Below are experts of layer 5 (counted from 0) of a mixture-of-experts language model. Rows are named router (the router's row for the expert), down (a neuron's output weights, with its number) and show model dimensions 0-255. Each number is 50 + 10 x the weight over its row's rms, rounded and kept within 0 to 99.
After each expert's rows: a language model's description of what the expert responds to. This comes from a sample of Wikipedia text that the model never trained on.

# expert 6
router:57 42 60 32 43 63 48 43 44 44 49 50 76 34 49 69 55 52 50 35 49 65 47 38 55 72 62 53 48 26 68 64 43 47 56 45 66 54 45 54 49 40 53 52 29 54 41 43 65 51 55 51 44 54 59 42 51 54 45 67 46 50 55 63 61 53 50 57 73 69 51 55 38 51 42 45 42 41 63 51 30 69 34 55 59 51 52 56 33 50 58 49 44 53 39 39 48 52 43 43 49 54 49 52 44 45 70 47 49 58 57 48 48 79 66 54 42 41 59 53 60 40 52 47 43 64 49 59 40 33 41 65 57 56 53 49 46 67 67 47 56 37 46 64 48 47 58 64 45 32 55 39 52 53 58 57 52 50 56 47 42 43 45 55 59 50 41 47 47 48 57 62 51 41 41 56 55 44 53 61 49 39 45 57 59 40 51 47 48 66 47 61 50 52 41 42 62 56 42 48 47 47 62 42 42 47 56 70 37 54 40 66 56 47 58 49 50 42 36 43 44 51 97 56 33 53 58 39 52 52 51 71 56 51 50 65 83 47 55 37 57 64 51 49 62 62 37 52 42 44 39 48 62 39 52 66
down0:60 58 45 53 50 36 41 46 55 45 39 46 51 56 54 64 29 56 42 40 57 31 47 40 63 62 65 49 61 62 46 60 44 60 51 51 52 59 56 39 32 59 51 43 42 36 28 49 46 51 54 49 54 48 47 65 53 40 57 50 48 51 26 63 50 48 42 51 38 69 43 50 63 55 53 42 44 65 55 41 42 50 40 54 65 69 40 37 26 49 54 57 75 52 52 52 43 38 34 44 66 35 73 45 62 58 42 56 47 53 50 44 49 52 42 32 63 47 37 54 35 60 47 45 63 58 58 52 37 31 54 63 44 62 59 49 47 68 45 58 48 41 53 51 53 52 63 30 63 53 57 46 51 24 43 59 46 42 55 38 31 32 45 61 46 63 53 61 68 49 53 61 57 47 44 60 44 54 51 48 62 64 71 65 44 67 38 42 62 41 62 63 54 49 48 53 39 46 59 60 47 43 35 53 55 58 35 63 32 37 60 40 39 61 52 33 46 57 46 40 40 49 27 48 41 48 42 49 49 62 36 44 29 57 39 52 50 60 51 51 51 38 48 42 48 48 54 54 66 44 53 68 59 60 64 55
What it handles: Abstract nouns after his/its/the in biographies and infoboxes, such as name (changed its name), career, life, relationship, Genus, Born.

# expert 12
router:55 57 54 35 55 42 47 52 53 47 52 53 50 39 52 73 63 33 44 54 54 55 38 36 45 42 63 53 41 45 57 50 40 54 48 63 64 43 43 58 44 60 33 31 41 67 65 18 49 50 46 45 43 35 59 43 72 57 59 47 48 45 55 66 67 54 57 61 59 70 58 53 37 61 42 44 25 54 62 46 47 65 29 50 41 47 69 66 59 43 44 52 45 45 50 46 52 42 52 55 63 68 38 57 56 70 50 54 56 45 57 63 44 49 44 46 51 47 61 63 61 44 36 52 30 49 37 46 42 51 48 57 56 48 43 63 42 44 55 46 47 45 63 62 64 57 57 57 51 28 57 65 56 66 39 39 41 38 49 39 65 63 58 44 59 47 40 60 33 54 59 56 50 49 51 44 59 41 65 52 49 47 46 55 53 40 49 44 51 54 38 52 44 58 67 56 67 44 30 47 60 52 66 36 56 50 66 66 59 59 44 65 49 52 64 46 48 36 30 54 57 53 70 34 40 54 61 43 54 51 66 69 43 58 41 69 60 39 66 39 31 65 43 58 53 57 43 55 42 52 52 51 57 47 51 59
down0:46 44 38 55 43 51 65 49 54 35 48 47 53 46 56 56 63 45 45 50 43 60 58 46 38 45 65 56 48 46 47 72 48 37 41 59 53 45 56 56 51 45 45 49 43 56 46 63 38 34 37 35 38 39 54 42 52 61 39 49 46 66 57 49 45 68 66 58 36 50 50 59 44 60 51 53 43 36 54 41 52 60 43 51 48 68 47 57 65 35 36 61 56 50 54 40 65 64 40 39 60 52 47 56 62 50 49 53 43 37 70 49 46 41 55 63 48 55 52 37 71 37 40 40 48 56 42 50 37 37 50 42 42 61 40 34 30 43 49 54 48 55 38 42 40 42 63 39 42 46 46 66 43 48 55 24 40 47 38 38 43 49 55 40 57 60 51 60 61 42 36 60 68 56 78 47 51 52 48 42 63 46 58 42 38 61 45 55 41 41 42 60 56 52 39 46 70 54 35 44 50 53 46 39 39 46 30 36 76 40 46 37 64 43 59 49 44 56 35 56 53 54 48 66 33 54 53 43 42 56 37 50 49 55 75 54 57 51 84 62 33 61 73 51 35 52 49 55 64 44 47 64 55 43 72 49
What it handles: The word "see" in parenthetical cross-references such as (see below) and See also, plus hyphens, semicolon line ends and digits in lists.

# expert 57
router:38 59 39 47 57 44 52 50 36 49 55 48 62 48 60 73 59 37 52 60 43 46 47 38 70 54 45 42 57 36 70 51 42 57 47 66 45 52 46 57 48 33 23 57 38 70 52 25 43 46 50 46 41 34 46 51 55 57 42 64 58 44 44 62 54 51 59 53 62 61 60 60 36 53 35 51 37 50 67 53 43 57 44 52 21 25 62 54 50 47 54 56 34 49 40 57 51 51 46 49 57 71 58 48 40 54 44 46 58 58 64 54 52 48 37 40 41 61 49 45 40 44 46 57 49 46 58 56 67 49 56 62 66 54 55 54 38 55 49 37 34 49 56 51 52 35 49 54 54 44 55 57 60 53 47 42 41 51 38 41 64 58 41 49 51 40 42 67 29 52 47 62 69 51 68 36 53 49 62 49 53 51 32 58 63 58 54 38 53 49 51 46 41 48 59 40 70 62 50 49 63 51 48 35 50 66 57 57 53 58 51 61 46 35 47 50 50 49 13 50 66 55 52 44 41 47 63 49 39 64 75 50 36 65 48 46 51 36 69 41 46 58 52 58 52 65 23 45 41 51 49 57 57 46 43 62
down0:29 38 43 32 63 48 66 49 57 39 61 33 33 34 47 50 54 46 40 28 30 48 57 59 50 29 37 55 59 59 50 47 46 50 56 41 50 62 55 50 41 50 64 49 51 47 52 56 52 73 55 24 35 52 44 53 35 37 65 54 26 55 61 52 47 48 39 45 48 45 71 41 58 70 62 50 47 46 59 43 49 44 44 51 50 62 40 54 42 58 51 57 36 44 56 50 60 48 40 42 40 47 33 48 64 54 63 62 68 46 54 58 45 18 46 38 59 47 46 43 43 42 40 46 41 46 42 54 59 63 52 62 43 37 50 54 62 31 49 49 64 62 46 55 55 66 56 69 48 39 64 37 58 54 61 23 52 56 46 48 49 53 52 57 43 52 59 34 49 45 60 54 66 42 52 58 61 48 56 45 30 52 41 44 47 31 56 50 52 62 45 54 48 50 41 57 40 51 58 36 61 57 61 59 65 31 48 71 62 46 43 46 48 59 63 67 65 54 39 51 53 49 51 43 52 45 53 57 43 30 64 56 45 56 40 38 47 64 45 46 48 66 44 44 37 41 57 59 56 46 57 72 43 31 44 53
What it handles: Small connecting words and pipes in short descriptions after titles, such as "Historic house in Arkansas, United States", List of.

# expert 11
router:46 51 31 32 47 52 33 42 47 36 50 53 47 39 39 61 77 25 46 47 54 49 51 34 51 52 52 48 44 52 51 59 43 35 41 53 64 55 45 48 49 56 44 42 39 57 47 32 47 51 44 45 28 62 45 47 68 54 55 46 49 50 60 67 56 57 51 58 81 69 54 55 27 67 46 60 29 45 68 51 43 63 43 52 51 37 61 51 46 34 41 63 41 50 47 39 40 41 50 48 42 61 39 63 42 56 49 51 47 47 49 46 52 62 48 50 51 51 49 65 49 47 47 47 54 41 47 49 47 49 35 64 71 56 52 57 16 64 60 58 48 44 57 52 46 50 49 67 42 34 44 48 46 46 50 46 60 41 45 40 75 47 49 41 49 43 42 51 52 51 56 55 54 45 55 35 63 45 45 50 46 47 52 62 53 50 40 52 68 56 33 53 47 48 45 50 64 56 58 59 64 57 62 48 61 55 58 69 57 58 45 53 54 38 68 48 60 46 18 46 47 48 79 55 40 46 57 54 45 55 61 70 41 66 48 56 64 40 53 42 42 76 38 72 62 48 46 51 48 37 38 45 63 45 53 55
down0:41 56 57 63 64 60 45 65 61 53 46 67 47 42 51 37 49 49 53 50 54 40 48 56 56 27 52 46 38 38 46 55 34 39 42 49 44 46 41 48 62 43 51 74 57 42 51 66 31 61 52 44 68 49 52 67 50 48 44 53 55 54 39 36 56 29 71 51 48 53 47 58 37 32 41 46 62 38 57 71 35 44 48 51 46 36 55 43 26 65 37 58 60 59 63 55 51 63 34 41 53 53 61 58 39 43 43 69 31 47 43 57 64 66 41 64 50 32 45 42 52 43 35 54 51 47 61 47 47 44 37 57 50 48 69 53 73 43 45 61 45 52 56 47 44 43 54 47 36 59 58 23 51 63 56 59 51 33 55 56 50 38 61 61 61 50 51 56 61 43 47 38 46 51 43 61 62 34 50 48 49 44 55 52 73 56 59 51 54 38 25 66 44 51 49 46 57 43 53 62 31 43 39 41 38 60 49 35 40 47 58 54 50 50 45 31 51 55 64 53 65 42 49 46 60 46 48 52 48 44 52 30 57 36 39 42 50 44 49 56 62 33 51 50 58 40 64 53 51 50 34 43 58 49 20 36
What it handles: Digits and numbers inside tables, match scores and codes, such as 8-0, NA-82, and country/position abbreviations like FW, DF, JPN.

# expert 16
router:44 46 45 33 45 41 54 54 42 53 50 60 54 47 39 57 48 42 38 46 61 65 45 36 60 63 59 48 44 46 59 48 49 56 46 58 56 44 44 60 53 59 30 49 42 56 51 42 63 29 57 36 34 46 59 46 62 54 41 48 59 62 52 62 63 47 53 59 69 55 57 50 36 61 34 42 55 51 61 53 57 55 40 54 41 47 61 60 56 35 49 57 32 43 36 63 56 58 59 48 60 58 32 49 51 51 53 48 55 46 52 56 38 67 56 43 47 45 56 60 41 45 45 53 38 47 52 55 53 49 33 63 53 48 58 59 37 50 53 65 40 45 65 60 51 44 50 67 56 36 55 60 67 49 44 48 46 52 41 56 79 47 50 46 63 40 65 46 45 58 55 49 45 33 57 47 63 46 48 59 36 55 28 56 47 49 54 37 47 43 42 55 63 50 63 38 57 54 31 41 41 49 57 51 40 48 54 52 52 88 41 58 56 66 63 63 39 49 26 55 55 43 92 52 37 55 51 48 51 40 68 74 50 61 50 44 79 54 68 40 50 45 48 55 63 59 57 46 24 46 41 45 45 41 42 53
down0:54 46 57 44 59 44 37 61 37 54 37 57 46 42 47 36 53 62 47 62 64 55 62 37 50 39 39 49 62 35 42 54 61 58 46 63 65 59 51 39 68 41 33 56 43 45 54 53 39 31 58 44 59 60 52 59 43 51 50 44 54 59 44 44 49 46 47 48 48 67 31 33 51 60 52 55 63 57 62 61 37 55 67 47 51 29 41 42 70 44 40 58 55 58 56 59 15 66 36 54 53 69 44 48 39 73 47 54 41 53 47 41 43 43 39 67 48 30 66 27 42 46 51 47 52 49 51 35 50 42 45 48 58 40 64 51 59 53 59 53 47 42 48 62 52 40 58 53 39 42 48 42 48 51 56 42 93 61 65 64 47 40 35 51 44 42 50 49 38 53 58 57 50 53 56 43 48 58 47 48 45 50 45 37 38 52 41 46 48 61 52 60 54 50 56 54 75 22 53 36 34 42 65 66 51 55 52 66 35 45 47 66 51 60 50 59 42 35 63 54 54 59 49 38 52 44 57 50 47 47 60 52 61 65 51 52 58 48 44 58 40 44 43 57 63 55 68 53 60 49 39 56 52 64 42 52
What it handles: Country, city and state names, often the second word after a comma or New, such as Puerto Rico, York City, Austria.

# expert 60
router:44 44 61 38 46 62 56 58 29 56 46 45 51 36 48 78 53 35 47 52 35 54 47 43 69 53 46 45 46 33 57 59 38 44 57 56 61 50 53 39 58 40 35 51 34 78 48 44 61 36 54 47 35 51 50 52 53 60 54 53 60 53 42 83 56 58 54 47 49 58 57 49 26 50 35 58 46 38 61 47 57 60 45 46 29 42 60 46 51 50 47 55 32 48 42 49 57 59 45 53 43 47 51 51 38 48 58 52 50 73 53 54 45 72 44 37 55 65 53 46 38 41 41 53 42 53 52 58 59 44 52 53 64 58 47 62 37 50 59 38 54 55 46 62 51 38 56 55 57 38 46 73 67 50 54 44 32 39 34 45 71 57 42 37 51 37 53 52 27 55 53 58 57 54 62 30 50 45 65 57 55 54 49 47 62 53 46 37 49 42 54 48 48 46 44 39 62 48 46 52 65 58 47 45 48 46 66 55 46 62 54 69 62 42 52 63 43 44 18 38 47 49 59 46 50 54 58 37 45 58 55 59 47 83 43 49 48 41 77 47 31 56 43 53 63 51 43 40 44 60 36 49 59 34 54 60
down0:31 44 41 43 43 35 46 71 58 66 55 52 49 50 44 47 52 62 32 60 56 54 29 46 73 34 64 59 66 51 49 61 62 40 64 41 53 41 38 41 55 48 53 49 59 49 62 72 69 60 53 53 54 53 46 46 57 49 53 61 41 59 57 45 60 50 56 53 36 52 42 51 63 45 31 56 56 50 47 48 52 47 55 25 56 49 67 52 53 61 27 51 32 42 47 46 42 40 61 49 38 60 48 40 48 49 48 52 59 45 47 41 49 41 62 35 62 58 54 42 37 55 54 53 43 40 60 61 55 54 49 51 31 53 43 52 50 48 58 62 62 55 45 44 48 47 50 44 44 39 50 49 68 45 38 40 49 39 22 67 39 49 41 51 47 48 41 49 48 54 49 41 52 41 49 32 30 50 61 61 31 68 52 41 36 59 63 57 43 52 59 60 46 43 54 44 68 36 56 31 67 68 37 45 64 34 38 58 43 32 64 58 44 58 72 63 64 62 42 52 53 61 36 46 62 31 59 35 66 41 52 73 47 51 48 43 46 53 57 58 43 52 39 41 42 53 47 49 62 73 60 46 54 50 38 42
What it handles: Tokens in an article's opening sentence, such as the closing parenthesis after birth dates, is, a, in (beetle in the family), born.

# expert 33
router:53 30 56 38 54 64 49 45 40 52 47 51 55 47 51 69 68 35 47 45 58 70 51 33 49 50 50 48 55 37 53 54 44 51 40 52 60 55 51 68 40 52 38 48 41 67 50 36 57 39 57 40 35 37 49 36 46 58 52 48 49 59 50 64 59 54 63 58 75 67 58 53 32 52 49 41 55 41 72 51 46 57 37 64 56 38 59 69 51 46 59 63 29 48 39 53 45 42 51 42 75 57 44 57 40 54 51 51 54 51 57 53 44 81 42 51 52 50 62 56 64 32 46 53 48 63 39 56 39 48 49 56 72 54 57 49 48 53 55 61 49 42 54 61 51 54 49 62 52 22 47 61 54 50 48 54 42 52 39 46 58 61 55 35 55 41 54 51 38 48 64 59 56 34 59 37 68 61 61 44 31 57 55 55 44 57 43 42 49 54 36 59 59 48 55 38 48 52 46 44 54 55 61 39 50 55 70 57 58 61 52 65 56 45 53 47 40 64 38 57 63 51 78 53 44 45 48 41 37 45 61 70 45 53 60 52 81 40 73 48 39 55 50 67 44 56 42 47 38 53 37 49 42 56 69 64
down0:61 66 35 60 47 38 47 55 41 59 66 26 40 71 53 46 49 37 61 45 52 28 31 70 41 52 47 48 48 42 50 46 50 58 47 54 40 50 47 36 63 46 53 44 59 58 46 25 47 63 60 42 62 51 41 49 54 47 51 74 37 40 58 59 57 57 40 60 80 47 63 51 37 47 68 40 46 43 55 60 51 48 41 62 33 62 54 29 64 53 47 42 60 60 64 69 63 48 54 60 43 47 49 59 39 44 74 57 63 40 48 41 57 39 51 50 59 53 52 61 46 35 44 60 48 37 43 35 54 49 59 43 51 61 56 51 54 56 76 46 44 47 46 41 45 48 44 44 44 67 40 48 50 48 44 49 58 44 55 49 31 51 67 50 52 42 37 61 34 62 60 46 49 32 41 39 51 57 41 37 53 54 51 54 60 45 39 57 51 41 50 53 41 57 48 45 58 77 32 44 61 51 63 38 43 43 62 52 47 47 57 48 54 37 37 44 53 55 71 52 42 57 28 44 35 56 40 51 55 52 37 42 46 34 50 41 36 31 38 66 24 42 45 53 49 45 35 53 50 51 44 49 56 49 53 58
What it handles: Ordinals and superlative adjectives after "the", plus second year of season spans, such as first, largest, oldest, 2009–10.

# expert 58
router:49 49 56 44 48 48 49 52 35 53 45 41 59 56 43 61 64 34 49 43 65 55 64 30 48 62 42 57 54 46 69 52 53 54 53 63 52 54 50 66 53 59 46 41 38 58 51 37 63 51 51 47 31 45 48 36 57 66 48 54 43 60 61 53 62 64 54 52 67 77 66 55 40 52 43 38 54 41 73 56 48 52 30 58 48 42 60 63 46 49 62 65 26 47 43 47 50 33 65 43 73 65 50 44 41 60 58 51 66 56 67 51 57 74 52 58 45 54 47 58 58 42 39 62 48 62 35 60 39 43 46 59 68 51 63 48 53 51 62 61 50 44 41 66 49 52 63 51 51 30 46 56 61 58 37 55 52 48 44 33 59 62 48 50 52 44 54 55 37 53 51 55 48 40 49 49 79 47 43 54 44 47 65 49 53 55 30 38 49 41 29 58 58 47 52 54 52 59 45 43 43 52 52 35 54 59 65 67 58 66 51 66 52 47 59 53 44 57 38 53 58 53 69 62 39 53 52 37 39 49 52 73 40 57 61 47 76 51 60 42 46 53 44 61 48 49 25 56 34 55 32 51 44 49 50 66
down0:50 39 46 47 48 45 51 50 62 47 52 45 26 25 56 57 34 59 53 43 47 55 54 37 55 64 63 48 53 48 47 38 44 43 51 46 59 36 58 43 59 60 62 64 44 46 39 54 45 26 63 27 53 48 53 39 47 65 48 44 48 67 46 33 42 57 41 57 46 42 50 37 61 56 38 63 49 53 54 46 51 60 59 50 58 34 54 59 36 30 52 54 43 51 46 51 39 52 33 47 49 39 12 48 52 59 47 42 40 49 54 51 54 56 48 58 60 53 54 47 49 63 44 49 54 35 62 49 53 49 46 48 51 39 55 50 52 49 40 58 29 60 41 53 55 56 44 56 57 46 57 37 41 52 69 65 30 69 53 66 72 68 53 47 72 49 54 27 29 52 41 62 50 47 57 71 26 59 48 42 62 55 32 55 44 49 39 47 49 36 53 39 45 39 55 32 40 62 55 49 50 60 60 58 70 35 29 53 51 71 47 63 45 61 61 61 48 46 55 52 37 44 61 56 47 48 45 38 42 44 51 47 52 43 67 66 51 68 62 39 54 51 49 40 51 53 56 53 34 58 46 54 45 37 63 58
What it handles: Nouns and adjectives right after the, such as the U.S., the same, the remaining, the facility, the army.

# expert 54
router:43 56 34 40 33 51 55 51 28 44 47 51 56 43 42 76 51 33 45 56 40 58 55 35 66 56 54 56 43 47 54 56 44 42 50 54 50 44 55 58 54 53 36 53 49 63 52 42 63 40 58 43 36 50 57 48 60 63 39 64 63 47 40 73 65 65 50 55 41 53 63 58 40 57 27 50 41 35 67 53 52 56 43 60 39 30 57 66 59 44 46 69 31 41 31 46 46 44 53 44 67 63 40 43 57 61 45 54 58 60 55 53 57 62 66 42 44 56 42 50 35 45 51 50 46 54 49 55 50 46 49 60 56 58 61 55 33 36 61 45 56 49 54 71 50 45 49 55 43 38 49 60 59 56 41 43 32 36 47 49 58 51 36 50 65 47 39 63 22 63 43 60 46 38 58 40 49 45 54 44 44 55 62 50 48 59 40 35 60 41 48 44 50 52 39 48 66 60 43 39 62 48 54 44 47 55 59 55 52 72 43 68 43 46 79 42 40 45 42 53 41 59 59 51 41 58 56 49 55 59 77 74 62 71 46 48 60 51 61 43 53 58 51 63 64 61 50 54 47 49 32 37 63 41 49 64
down0:57 44 51 50 39 41 40 48 51 61 55 48 55 40 41 56 54 40 56 61 55 72 51 39 55 39 60 62 63 57 50 52 33 45 45 55 49 49 66 53 54 60 47 56 34 33 48 49 36 47 53 30 48 49 66 50 54 63 54 41 59 52 48 45 38 51 39 44 47 64 41 68 41 51 62 56 49 53 68 59 37 55 39 50 29 29 35 56 56 47 47 47 62 61 48 31 59 41 30 51 68 39 47 53 60 31 54 45 47 45 20 59 61 38 52 63 32 57 60 58 55 40 64 28 31 61 51 49 41 50 47 32 50 63 39 41 44 65 35 58 44 40 35 68 47 39 56 38 44 47 44 41 45 53 41 49 41 60 53 46 46 64 55 44 54 47 56 32 67 43 40 54 41 53 44 66 67 60 51 47 41 42 41 54 56 42 51 65 47 55 52 51 56 47 41 46 53 73 44 49 55 32 46 45 48 62 36 41 51 61 38 65 55 39 37 45 62 35 39 26 30 56 50 59 32 66 54 51 49 52 48 45 49 51 50 80 54 52 55 65 47 70 53 48 51 44 58 56 31 40 58 52 52 51 46 47
What it handles: Commas between a town and its state or country, like Riverside, Connecticut, plus parentheses and was/He in biographical sentences.

# expert 7
router:45 51 51 38 37 45 35 58 44 58 44 64 49 54 47 70 45 24 44 47 47 55 59 41 51 49 55 59 49 48 64 58 42 52 45 65 63 37 43 53 45 53 41 46 51 62 60 23 41 45 51 52 44 43 60 40 59 48 47 64 55 64 47 58 57 59 49 56 58 79 65 54 20 47 49 48 29 49 54 49 40 57 27 42 38 33 66 52 55 34 50 54 52 54 44 48 59 46 60 40 56 53 34 53 51 71 46 45 47 49 53 51 31 48 54 45 42 57 55 68 52 41 49 44 32 51 19 56 52 52 35 53 59 52 47 54 36 55 59 55 56 54 69 58 68 51 48 58 43 23 60 68 66 51 34 48 53 42 36 42 76 59 45 50 50 38 41 65 42 51 58 39 39 56 53 50 62 47 55 44 45 53 35 49 47 51 53 34 46 49 45 54 54 52 61 51 54 46 42 61 50 47 65 42 48 59 52 69 59 54 44 69 60 48 54 57 44 46 28 40 53 60 66 56 37 51 43 56 57 35 58 72 55 56 43 54 66 39 60 34 38 56 53 69 56 61 44 64 46 44 51 46 62 43 42 63
down0:54 49 45 38 46 72 55 45 66 46 40 55 30 40 44 42 42 46 52 48 72 66 46 42 45 36 40 44 52 49 20 28 53 53 37 46 59 46 58 52 57 55 53 51 55 53 57 55 48 45 48 61 33 44 64 42 40 34 64 52 52 53 77 56 59 53 69 68 54 46 33 50 34 50 64 49 36 54 53 49 45 51 48 36 45 33 47 37 58 57 41 48 57 50 60 37 49 50 57 43 50 41 60 51 53 38 48 59 44 42 41 74 58 53 38 39 50 44 55 49 63 34 43 53 50 42 49 43 25 42 66 38 47 48 39 47 52 60 36 46 57 52 54 67 43 40 52 61 48 54 53 61 52 44 46 66 44 44 70 45 27 59 52 48 46 70 47 45 63 60 40 52 54 31 47 53 55 60 54 48 55 66 39 61 48 52 39 57 34 55 51 50 34 60 44 47 80 61 60 61 49 39 44 66 38 42 40 48 52 39 66 44 37 37 49 64 49 42 37 43 27 67 41 59 61 63 52 32 36 45 41 56 50 62 42 52 48 30 49 49 64 67 57 46 46 53 61 54 54 56 49 49 52 58 63 53
What it handles: The space or first token opening a table cell after a pipe, especially vote counts after candidate names, also dashes, bullets and team names.

# expert 21
router:52 57 48 31 37 46 40 52 47 57 46 63 40 49 51 68 55 44 45 52 53 56 42 32 40 51 52 55 53 43 67 51 41 43 52 63 61 45 34 44 44 58 37 45 48 76 50 23 70 41 59 38 37 37 61 39 72 58 47 63 56 62 57 51 51 58 41 54 54 73 64 57 35 47 45 41 33 37 57 45 51 71 36 51 30 31 46 58 46 42 48 66 54 52 49 52 54 54 53 41 53 46 37 51 53 53 57 53 39 43 47 51 44 41 39 46 43 60 45 69 50 49 36 48 34 48 27 62 48 42 35 53 51 55 51 57 35 63 52 52 49 53 58 42 60 59 47 62 60 20 50 66 56 54 40 47 54 60 40 44 72 48 44 44 54 39 55 69 33 62 70 48 38 56 45 44 62 43 59 56 46 43 35 58 60 52 55 49 47 47 41 62 54 46 54 41 59 57 46 49 53 48 52 31 41 52 61 67 59 51 40 58 53 58 67 58 54 47 33 22 44 50 77 58 40 58 47 51 46 56 53 65 45 56 40 68 52 45 62 42 48 54 61 49 62 67 44 44 52 36 53 44 52 46 58 67
down0:59 49 28 73 60 50 50 59 37 47 47 73 44 45 45 47 47 44 55 30 46 63 51 62 66 57 59 54 62 59 63 35 42 35 35 48 35 26 69 48 54 56 48 58 39 48 57 59 42 64 59 35 49 39 51 46 48 55 34 65 52 29 63 76 38 42 58 53 56 41 33 43 49 67 59 40 44 64 42 61 54 29 54 49 64 46 60 52 48 71 56 51 50 41 54 47 55 36 60 61 52 68 52 76 62 43 58 37 58 59 48 54 53 64 48 58 41 45 45 48 45 57 47 46 45 51 60 60 46 51 63 64 44 46 48 52 65 42 42 70 52 51 48 47 47 63 53 48 45 56 57 66 46 40 59 70 33 40 49 59 51 50 50 61 46 56 29 32 67 53 41 47 43 43 33 48 51 48 52 68 57 52 60 37 52 55 53 48 61 35 56 53 46 51 58 34 60 37 58 42 54 64 41 41 51 59 60 75 74 54 61 40 53 36 47 57 33 36 32 58 48 50 42 63 41 62 50 53 54 63 50 56 57 45 62 41 34 54 50 58 44 45 58 47 62 43 57 50 51 41 46 42 55 51 41 47
What it handles: Leading space tokens after pipes in sports results tables, right before times, ranks or scores, such as | 2:00.37 and | 23–25.

# expert 61
router:50 52 50 38 31 45 34 51 43 45 41 61 45 41 42 82 48 31 31 41 40 65 51 45 48 38 53 39 41 39 59 54 42 41 41 59 76 39 41 63 48 52 36 46 46 64 65 22 41 49 51 45 33 48 52 45 66 60 57 58 66 54 48 60 67 56 42 52 57 80 49 60 35 49 43 59 40 52 60 42 41 56 25 56 41 43 56 55 54 46 47 58 39 46 41 37 58 47 49 44 48 54 34 48 45 60 44 51 57 52 51 53 38 47 58 40 53 53 55 64 49 38 47 63 40 58 31 47 47 46 37 50 67 46 56 53 41 35 62 46 52 49 69 72 52 49 58 51 52 27 48 54 65 55 43 44 49 37 49 56 66 55 44 40 61 39 45 55 37 47 57 49 39 43 62 54 62 44 67 44 44 52 42 45 62 44 39 39 51 56 42 53 55 64 61 54 60 55 49 53 44 42 65 46 49 60 66 63 54 55 50 63 50 48 59 49 59 45 31 41 58 46 79 55 40 55 57 39 53 38 68 68 51 57 49 51 63 34 60 41 37 57 45 66 57 73 47 56 48 41 54 53 60 47 46 66
down0:67 46 59 41 28 36 62 58 64 42 52 52 51 58 39 50 51 31 65 53 41 56 38 42 61 55 49 50 55 49 44 57 53 65 76 54 36 57 40 46 51 60 60 61 52 54 52 51 50 49 62 58 36 42 71 44 46 45 40 65 47 41 31 45 54 57 56 61 57 40 30 56 55 37 60 49 20 55 47 69 45 57 36 52 22 36 52 57 40 55 42 42 55 38 46 47 62 68 62 47 54 56 45 44 51 39 56 44 43 43 55 54 46 41 33 47 37 61 39 41 51 65 45 44 39 32 29 41 48 51 43 32 49 50 66 44 62 49 61 51 41 63 48 49 54 33 50 53 35 59 52 44 47 60 51 47 62 41 48 56 57 48 50 53 58 57 44 56 48 44 42 48 42 55 60 35 45 61 48 62 62 43 50 46 43 37 57 66 50 57 25 37 43 71 51 46 53 49 59 57 48 59 50 59 31 41 46 48 61 69 49 35 52 68 66 47 61 59 37 38 54 57 60 52 56 50 64 44 51 43 58 62 60 64 38 50 48 55 64 57 41 64 49 35 57 72 43 34 28 58 45 61 66 59 57 53
What it handles: The space or year piece after a month, name or pipe in tables and lists of officeholders or films, e.g. "December 1979", "(1990)".

# expert 10
router:45 41 57 41 52 42 53 45 42 47 61 57 52 37 39 81 56 39 50 55 57 66 44 41 67 48 55 47 58 50 76 48 45 55 42 51 46 32 41 62 55 35 31 38 46 65 46 48 53 44 51 44 27 56 51 39 53 49 40 59 51 47 44 57 50 55 52 68 65 67 68 64 37 43 28 37 44 50 58 44 50 71 24 51 53 37 62 54 49 46 44 56 29 55 37 58 59 45 44 41 61 56 33 60 52 49 51 48 65 44 46 43 38 61 42 52 48 39 54 50 40 35 55 57 42 44 36 63 53 46 44 55 76 47 57 59 45 55 54 50 47 52 64 58 51 54 50 65 50 31 56 60 66 56 48 46 39 56 46 49 63 55 52 47 51 48 41 64 45 66 55 43 55 40 61 42 51 45 46 48 29 44 47 56 47 52 55 37 54 63 40 48 44 48 52 44 71 61 38 51 56 55 64 42 31 53 53 51 54 78 49 59 69 50 61 55 46 54 34 43 60 45 75 60 36 56 49 60 41 47 64 61 46 46 48 54 52 55 69 38 59 50 46 60 65 70 41 63 39 57 26 52 58 47 32 45
down0:66 41 47 56 51 65 56 63 67 49 32 45 77 55 43 44 64 46 45 50 57 58 60 48 38 65 46 53 58 59 55 61 53 52 44 60 49 68 42 47 58 49 59 54 52 24 56 58 53 41 59 62 48 43 40 66 46 56 48 50 43 62 44 44 60 43 60 62 54 55 44 42 66 51 39 36 64 60 66 49 63 52 47 63 56 53 53 47 42 59 36 50 54 61 47 49 38 49 56 33 63 58 52 57 66 44 36 42 44 55 44 52 43 40 57 56 41 43 39 35 48 50 52 37 48 27 70 60 42 40 53 58 49 40 56 59 56 39 71 59 39 46 62 53 39 60 51 38 48 50 54 48 55 38 32 50 44 50 37 52 42 43 52 38 44 48 32 48 53 33 56 55 61 40 35 38 49 55 56 59 32 42 62 45 46 40 42 50 54 34 49 49 40 64 48 74 40 38 42 47 52 57 52 44 56 45 44 61 53 61 63 41 39 56 46 48 62 45 99 49 50 45 59 41 45 38 65 30 45 41 49 51 48 60 42 49 23 60 58 52 52 59 43 48 56 64 44 36 51 52 35 46 54 49 39 41
What it handles: Capitalized nouns inside names of organizations, wars and places after of or for, such as Human Rights, Humanitarian Affairs, War.